Experts of a small language model: 432 squared ReLU neurons an expert, 1 pick a token.
Below are experts of layer 4 (counted from 0) of a mixture-of-experts language model. Rows are named router (the router's row for the expert), up (a neuron's input weights, with its number), down (a neuron's output weights, with its number) and show model dimensions 0-191. Each number is 50 + 10 x the weight over its row's rms, rounded and kept within 0 to 99.
After each expert's rows: "mostly gets" lists some tokens that are sent to it at least half of the time. This comes from a sample of Wikipedia text that the model never trained on.

# expert 24
router:56 55 68 45 51 43 66 57 39 44 35 26 41 53 50 71 39 53 41 60 38 42 54 38 33 32 49 51 55 43 52 53 47 33 58 53 44 47 38 41 60 47 37 58 48 57 43 41 55 46 60 62 35 61 72 47 51 30 41 42 50 68 51 42 42 62 54 46 57 40 48 61 42 47 75 30 75 55 44 69 54 48 56 48 40 71 50 64 49 47 47 58 47 53 70 45 40 62 54 36 54 54 50 66 57 29 64 45 46 48 55 51 60 29 59 50 46 51 51 37 58 56 42 53 58 48 62 41 61 49 46 34 47 41 56 48 52 40 53 48 44 71 63 42 69 40 58 53 50 63 42 50 51 49 44 51 42 69 49 46 49 57 48 53 58 57 59 57 52 50 60 52 50 54 43 52 59 64 73 63 46 39 35 62 53 39 48 38 50 57 37 29
up1:51 53 52 42 40 49 32 70 42 62 64 32 53 35 51 36 64 61 40 52 42 42 50 58 55 35 74 38 61 53 51 51 55 34 32 57 68 24 57 52 57 50 64 32 42 49 60 54 55 35 44 50 25 65 58 41 62 42 46 58 46 64 31 44 46 45 54 35 63 45 46 66 49 48 57 49 39 57 50 50 52 46 54 50 62 34 64 43 40 64 49 44 49 50 54 46 52 50 55 44 45 40 48 52 20 52 41 37 61 61 44 63 58 48 51 50 50 40 58 40 49 45 52 37 63 48 55 62 47 49 39 49 57 39 54 54 34 36 52 37 47 47 57 52 61 47 30 55 54 58 73 65 39 67 38 43 47 50 47 63 44 32 44 42 30 30 68 47 43 54 45 36 44 40 53 54 43 41 63 55 52 43 65 49 46 46 46 52 47 60 45 49
down1:48 39 39 57 45 46 58 53 51 29 40 60 36 38 31 46 56 56 69 43 43 38 42 60 51 45 54 55 33 53 27 43 62 34 54 51 61 41 33 50 50 58 60 50 45 69 56 52 40 62 67 46 36 50 59 32 43 31 65 43 57 47 46 44 31 26 46 40 45 52 43 52 41 39 47 61 66 57 45 44 52 47 62 62 34 55 38 42 50 44 34 33 54 73 41 56 52 66 45 44 46 56 50 51 47 36 56 47 49 44 54 55 63 39 51 57 46 39 45 43 47 56 64 49 48 71 60 53 47 48 37 44 44 69 48 49 53 47 50 62 46 56 41 48 48 75 54 42 41 51 37 47 42 39 52 45 60 57 50 26 67 56 40 48 39 52 67 61 52 61 65 61 53 43 50 49 54 48 42 45 42 42 61 41 46 61 68 54 27 44 38 66
mostly gets: " fin", " offic", "sequ", "epar", " compet", " recogn"

# expert 21
router:48 63 43 60 49 55 65 63 56 42 61 49 51 53 50 49 49 43 53 48 50 33 48 49 46 41 35 42 53 59 55 38 49 31 52 60 50 45 57 60 51 38 49 67 33 52 49 67 52 36 67 35 43 50 37 59 37 36 30 51 62 55 56 44 56 55 49 54 52 54 62 40 26 63 56 44 57 36 64 55 60 59 55 66 69 55 56 52 54 38 64 35 66 55 68 50 65 43 57 43 43 44 49 43 32 51 52 69 54 48 39 49 59 54 50 51 41 45 51 46 33 57 40 61 43 59 53 52 56 49 49 54 45 51 43 34 50 38 50 59 36 52 40 40 39 47 55 70 39 51 54 57 47 30 64 51 38 34 57 32 41 35 40 52 56 51 62 60 57 52 45 43 51 31 72 42 47 32 75 61 36 24 51 33 41 34 36 51 57 50 53 47
up2:42 61 37 69 26 49 44 49 55 52 70 57 51 57 49 60 61 53 62 29 57 41 45 60 63 52 60 58 54 49 54 63 48 46 43 55 51 61 60 54 39 51 36 51 51 47 63 52 40 58 50 44 43 56 24 55 38 42 53 52 41 45 53 53 52 54 49 60 44 59 43 35 44 49 38 54 52 52 53 51 65 23 62 42 35 53 49 49 53 44 42 37 58 62 51 46 42 44 64 53 42 46 47 58 33 43 43 51 56 41 52 51 31 53 49 51 47 55 53 39 45 50 37 69 38 31 50 52 57 53 69 54 70 41 39 73 37 43 40 50 45 51 50 48 31 61 49 55 64 17 48 69 49 50 39 55 53 57 64 39 41 60 56 62 67 31 54 59 69 62 47 70 57 54 61 66 51 73 62 39 36 57 54 51 46 55 53 49 48 52 33 53
down2:60 42 41 59 56 39 53 40 56 64 50 57 46 44 40 39 55 54 46 40 52 54 59 49 52 60 50 68 55 44 60 57 54 48 63 47 38 39 55 56 37 46 44 43 44 51 38 53 31 44 69 35 46 64 48 59 64 54 50 49 51 52 55 43 57 50 41 58 49 54 45 77 45 42 39 60 46 58 65 52 79 30 51 49 47 55 42 66 44 56 44 35 39 56 34 48 60 34 56 57 46 48 59 38 59 40 50 53 49 52 49 45 41 51 39 49 62 49 58 63 48 56 53 57 51 44 39 38 58 52 37 57 52 71 54 55 55 63 52 68 31 72 63 51 59 47 55 52 74 52 50 60 50 56 58 52 42 25 68 34 31 38 41 57 38 49 31 62 44 66 51 64 46 64 32 59 42 44 43 58 45 61 61 31 61 58 25 50 60 62 41 55
mostly gets: " Ma", " Ben", " Sm", "osp", " Gu", "cient"

# expert 26
router:56 30 50 53 48 42 49 51 55 35 51 49 53 61 50 53 62 57 42 62 43 46 56 56 40 52 67 67 50 66 45 33 51 49 43 43 60 45 51 48 67 58 60 53 44 55 61 61 47 56 51 74 57 71 59 57 32 48 62 76 36 72 65 39 34 50 55 55 39 50 64 45 60 36 22 65 50 35 66 47 44 60 49 38 66 38 54 59 43 51 49 58 33 53 57 55 58 49 50 50 45 51 34 42 30 58 32 51 60 45 58 46 41 53 44 52 49 48 49 44 64 68 41 46 44 65 50 44 44 62 54 55 53 48 53 47 60 54 57 61 46 51 49 40 50 64 58 68 46 49 54 38 68 52 49 43 40 40 41 72 48 56 32 47 53 38 58 67 56 64 60 62 42 56 40 66 43 46 46 50 56 59 57 59 70 66 66 63 50 56 47 61
up2:28 38 58 41 82 46 62 74 51 31 58 53 59 60 52 49 33 57 55 60 53 53 53 38 48 51 39 71 50 60 58 41 40 45 38 41 52 69 42 38 50 57 43 41 54 45 61 27 61 55 48 52 23 53 41 68 41 56 56 47 52 47 57 51 52 52 49 50 50 43 36 57 62 43 57 61 33 28 50 38 49 38 65 50 52 52 54 51 61 42 49 60 49 38 45 38 54 61 52 47 70 50 43 52 54 58 50 49 60 52 42 45 39 44 49 55 66 63 44 35 37 65 45 45 60 60 48 49 51 52 47 33 69 45 65 54 53 53 44 38 46 50 43 55 51 45 55 47 69 50 37 45 24 57 67 43 53 47 78 44 52 51 43 49 44 45 34 56 41 44 62 58 64 38 59 50 46 44 49 62 73 42 43 41 54 47 59 48 46 60 63 45
down2:47 45 44 61 44 45 63 34 28 42 58 57 55 47 58 52 50 62 52 44 37 38 45 47 51 66 67 48 61 54 23 55 64 37 49 52 40 43 78 54 34 75 51 48 40 43 30 53 64 66 75 51 36 55 60 46 76 59 41 61 52 50 43 56 51 55 38 47 59 44 48 40 42 43 45 23 33 41 40 65 62 54 64 59 33 50 47 44 51 59 60 40 53 49 49 51 61 43 44 61 56 49 39 56 53 57 62 63 57 44 67 44 66 46 62 58 40 51 38 55 60 41 42 59 60 51 60 49 54 42 54 46 55 62 35 55 54 54 35 45 27 42 46 48 52 59 42 57 32 50 68 46 51 50 57 38 59 46 42 50 59 49 56 58 53 54 49 44 59 49 58 52 42 60 51 35 64 53 43 61 38 58 55 44 58 57 50 60 38 71 35 49
mostly gets: " The", "The", "):", " -", ":", "="

# expert 27
router:70 48 73 61 49 36 43 45 65 27 43 47 73 48 36 69 54 65 31 44 40 39 62 47 46 62 60 34 49 61 33 63 49 58 65 59 62 65 40 38 54 60 61 52 55 47 49 55 61 44 62 39 60 46 62 37 51 55 49 47 44 61 53 42 45 43 58 64 46 57 60 43 53 35 67 53 48 62 67 55 51 51 46 54 57 53 60 54 36 31 64 57 53 63 65 54 68 30 39 53 53 43 46 40 49 64 57 54 36 60 36 38 50 46 49 40 42 40 66 35 66 59 49 54 41 64 54 33 63 61 31 59 41 54 66 58 53 47 63 52 51 50 60 39 69 44 55 57 42 60 39 55 54 41 40 38 54 50 52 58 57 49 42 44 59 62 61 46 40 49 55 65 47 52 54 54 42 52 60 48 32 51 49 55 56 42 37 51 49 62 34 47
up2:51 54 43 51 87 51 49 39 32 61 59 45 51 51 70 40 44 40 55 38 65 50 43 39 45 35 59 43 52 54 53 38 54 56 33 53 45 52 48 47 61 49 47 33 65 39 54 50 54 49 35 40 62 39 50 58 43 55 45 56 48 51 59 55 58 58 50 75 51 56 66 59 45 51 36 56 36 37 30 54 31 59 46 56 62 45 50 47 53 57 39 40 50 55 53 43 40 55 62 57 43 54 68 43 62 49 49 53 56 61 47 42 55 41 48 60 52 63 24 52 40 72 41 46 49 43 50 52 48 54 47 53 79 43 39 42 52 24 60 50 37 51 45 49 35 57 45 55 54 42 50 37 43 75 56 57 19 30 57 42 46 51 38 63 51 51 58 39 59 51 55 66 56 45 40 35 60 53 48 45 63 48 40 51 37 54 46 49 51 35 52 62
down2:54 38 60 50 32 40 41 33 50 41 44 72 46 49 41 54 54 42 59 58 44 38 40 43 64 55 58 60 41 40 39 40 53 66 56 36 43 50 35 35 57 39 57 47 48 55 72 60 53 37 67 56 56 67 56 39 49 20 57 56 68 68 54 37 58 46 59 45 49 45 56 69 63 52 57 55 47 45 46 63 55 51 54 37 56 52 52 53 60 54 54 39 62 45 44 41 54 61 40 38 30 48 58 58 61 64 43 57 42 37 39 34 38 49 37 41 57 57 47 53 50 32 43 59 53 51 55 62 35 50 53 48 46 55 32 40 40 59 33 35 78 40 60 45 52 72 54 37 49 43 46 49 54 58 43 51 52 55 43 54 41 61 41 44 46 58 46 48 51 60 42 50 50 44 34 52 52 52 63 42 59 24 31 57 58 42 65 39 44 68 56 58
mostly gets: " voc", " This", " import", " similar", "ivil", " book"

# expert 28
router:48 49 50 48 34 44 56 60 58 45 32 47 57 21 44 37 55 48 54 48 57 41 44 44 32 30 59 55 48 53 38 53 30 49 60 49 49 67 53 48 52 46 33 35 56 32 35 44 62 48 64 47 52 48 58 44 55 48 47 35 62 47 35 48 39 46 52 53 66 36 54 41 37 40 42 49 37 58 52 42 55 65 60 66 35 54 42 45 41 40 37 46 66 52 42 55 59 53 61 47 48 63 43 46 45 43 43 72 46 55 51 62 44 58 67 61 49 36 38 50 64 59 53 68 58 57 74 49 57 52 44 59 44 43 62 48 55 55 38 46 58 49 31 46 57 34 49 37 49 54 49 60 58 59 40 26 49 50 32 34 70 41 46 45 54 52 71 63 56 28 52 57 53 43 67 42 52 48 48 32 55 55 57 48 64 49 46 38 46 60 33 34
up2:57 38 52 68 67 42 73 50 57 51 47 57 60 48 47 49 41 48 43 44 49 49 55 44 46 41 36 63 40 24 47 38 49 57 59 39 49 41 55 57 57 54 55 56 66 32 48 45 66 52 36 58 55 69 39 54 66 24 52 49 42 59 59 56 72 32 47 56 45 45 41 66 42 41 45 39 42 49 48 71 42 48 52 43 37 36 64 58 50 43 36 47 47 52 52 41 28 59 44 59 39 48 47 70 56 39 49 67 42 46 50 55 61 50 61 43 34 37 27 58 33 45 46 42 48 60 51 45 51 44 67 66 51 51 45 48 56 38 65 34 52 41 55 47 47 62 61 58 62 49 52 42 41 46 57 48 46 48 30 52 54 52 54 58 43 53 60 60 46 42 42 29 35 64 54 45 55 82 55 49 45 33 42 49 55 50 59 64 44 51 45 62
down2:40 42 65 46 38 46 59 48 56 40 50 59 51 46 62 44 55 61 49 29 38 54 57 41 48 28 65 43 42 55 43 72 48 63 73 74 44 56 33 40 49 50 60 51 51 49 49 49 54 52 51 47 39 26 55 24 55 50 28 48 46 54 55 41 54 50 56 51 46 40 51 78 38 55 50 56 47 58 41 36 67 57 28 50 42 47 50 63 61 39 42 48 49 49 50 55 66 52 53 42 55 49 60 44 50 53 36 51 49 48 44 36 42 57 35 55 66 53 75 52 49 45 57 60 57 35 65 59 32 40 49 61 64 71 61 39 61 58 47 57 45 42 67 57 40 45 35 32 52 60 33 39 51 47 40 49 67 64 45 54 46 50 47 42 52 46 39 53 57 61 36 64 44 60 49 51 54 68 37 35 58 44 45 61 50 50 53 44 53 37 54 53
mostly gets: " ex", " cont", " comp", " st", " un", " cl"